{"init_std_router": 0.038, "lr_router": 0.000517, "head_dim": 64, "norm_place": "pre", "rope_base": 10000.0, "attn_scale": 0.125, "init_std_down": 0.00272, "grad_clip": 1.0, "warmup_steps": 369, "doc_mask": true}
Below are experts of layer 8 (counted from 0) of a mixture-of-experts language model. Rows are named router (the router's row for the expert) and show model dimensions 280-335. Each number is 50 + 10 x the weight over its row's rms, rounded and kept within 0 to 99.
After each expert's rows: "gets" lists some tokens that make up at least twice as much of what it gets as of all text. This comes from a sample of Wikipedia text that the model never trained on. Tokens count by the router's weight.

# expert 13
router:43 51 33 47 55 54 38 56 53 54 52 59 42 38 43 68 58 34 53 56 48 48 45 59 37 74 41 55 48 32 50 48 61 60 39 48 55 38 61 51 52 38 56 46 36 69 39 49 57 33 79 46 36 58 41 56
gets: "3", "0", "4", "5", "6", "7"

# expert 4
router:45 51 43 38 44 47 47 58 68 42 56 45 55 48 48 52 35 50 52 49 36 66 64 52 57 68 54 65 53 64 59 40 63 37 49 40 68 72 41 51 47 42 52 53 58 59 50 49 49 42 58 32 53 62 37 64
gets: "|", " |", " from", "er", " |\n", " at"

# expert 2
router:52 47 32 59 46 61 48 57 58 67 44 49 59 49 29 46 53 35 46 50 56 45 68 62 36 54 42 50 47 44 63 43 70 59 41 43 53 49 54 51 53 48 51 48 46 67 38 43 58 43 59 36 23 58 51 55
gets: " of", " in", " ", " to", " on", " C"

# expert 15
router:39 44 53 43 57 45 31 42 61 36 57 46 42 55 40 48 52 39 59 56 53 72 64 70 39 53 48 67 68 48 62 70 65 61 37 40 60 65 59 61 51 56 51 54 38 56 40 33 52 42 79 29 36 37 43 50
gets: " |", "-", " |\n", "|", " as", ";"

# expert 0
router:59 45 41 31 41 61 51 65 65 42 37 66 58 39 42 42 43 49 50 34 46 68 65 65 46 52 51 65 47 60 62 45 56 36 51 41 63 50 56 52 54 33 54 59 49 67 54 43 63 31 64 46 58 63 51 61
gets: " a", " D", " N", " A", " S", "or"

# expert 8
router:40 33 36 46 55 66 38 48 64 47 59 56 54 48 43 58 56 43 56 57 35 58 52 70 46 78 47 73 57 41 54 51 42 45 59 24 49 51 64 45 70 55 46 46 60 51 35 64 49 34 56 36 43 47 39 54
gets: " ", " (", ".\n\n", "-", "S", " \""

# expert 9
router:45 41 41 59 51 46 55 44 50 41 55 39 55 30 45 45 47 44 63 43 51 59 67 68 52 54 49 72 42 32 36 56 63 56 53 33 64 66 52 50 41 41 53 51 46 46 29 69 55 43 58 40 46 50 36 73
gets: "9", "0", "1", "2", ",", "8"

# expert 10
router:42 43 47 28 50 52 43 56 55 40 54 64 49 46 40 54 41 39 71 49 50 54 70 55 43 62 41 66 57 54 60 62 37 64 67 22 67 57 29 41 60 34 56 50 43 55 40 57 48 46 65 44 41 51 54 56
gets: " the", ",", " and", " was", " is", "'s"

# expert 11
router:38 43 59 45 44 62 42 44 64 45 50 35 43 42 44 62 53 45 59 49 37 61 63 67 40 64 43 49 70 39 52 59 39 59 49 43 51 57 56 52 59 51 43 39 43 58 57 58 61 36 66 49 32 72 63 56
gets: "a", "0", "i", "u", "g", "en"

# expert 5
router:39 46 41 56 43 53 48 51 68 31 39 48 41 45 34 56 38 40 62 61 43 62 62 62 28 52 68 53 58 60 54 45 40 47 45 42 65 39 53 47 55 47 54 45 46 57 46 44 70 30 48 34 30 54 39 49
gets: ".", "\n", " |", "h", ")\n", "at"

# expert 1
router:46 61 59 45 47 55 50 59 54 56 58 54 54 52 41 51 52 51 50 42 48 50 73 58 44 59 60 41 60 43 49 48 49 40 60 36 50 56 39 50 63 37 55 46 47 53 42 51 48 40 73 46 38 45 44 59
gets: ":", " to", " for", " by", " a", "|"

# expert 3
router:61 42 44 44 60 64 52 39 57 34 45 55 49 63 45 60 43 44 51 40 50 56 59 54 42 45 57 56 61 39 45 46 55 45 47 34 59 45 52 37 66 44 46 41 43 60 44 40 77 48 69 35 54 41 50 44
gets: "1", "2", "ly", " one", "p", "o"

# expert 12
router:48 50 53 42 48 58 43 51 58 37 62 30 44 36 60 57 60 44 58 53 48 60 70 55 47 41 48 70 46 44 52 65 53 47 52 31 48 40 55 41 58 59 51 45 45 60 56 55 58 38 87 45 57 60 47 50
gets: "ed", "ing", " that", " |\n", "ated", " out"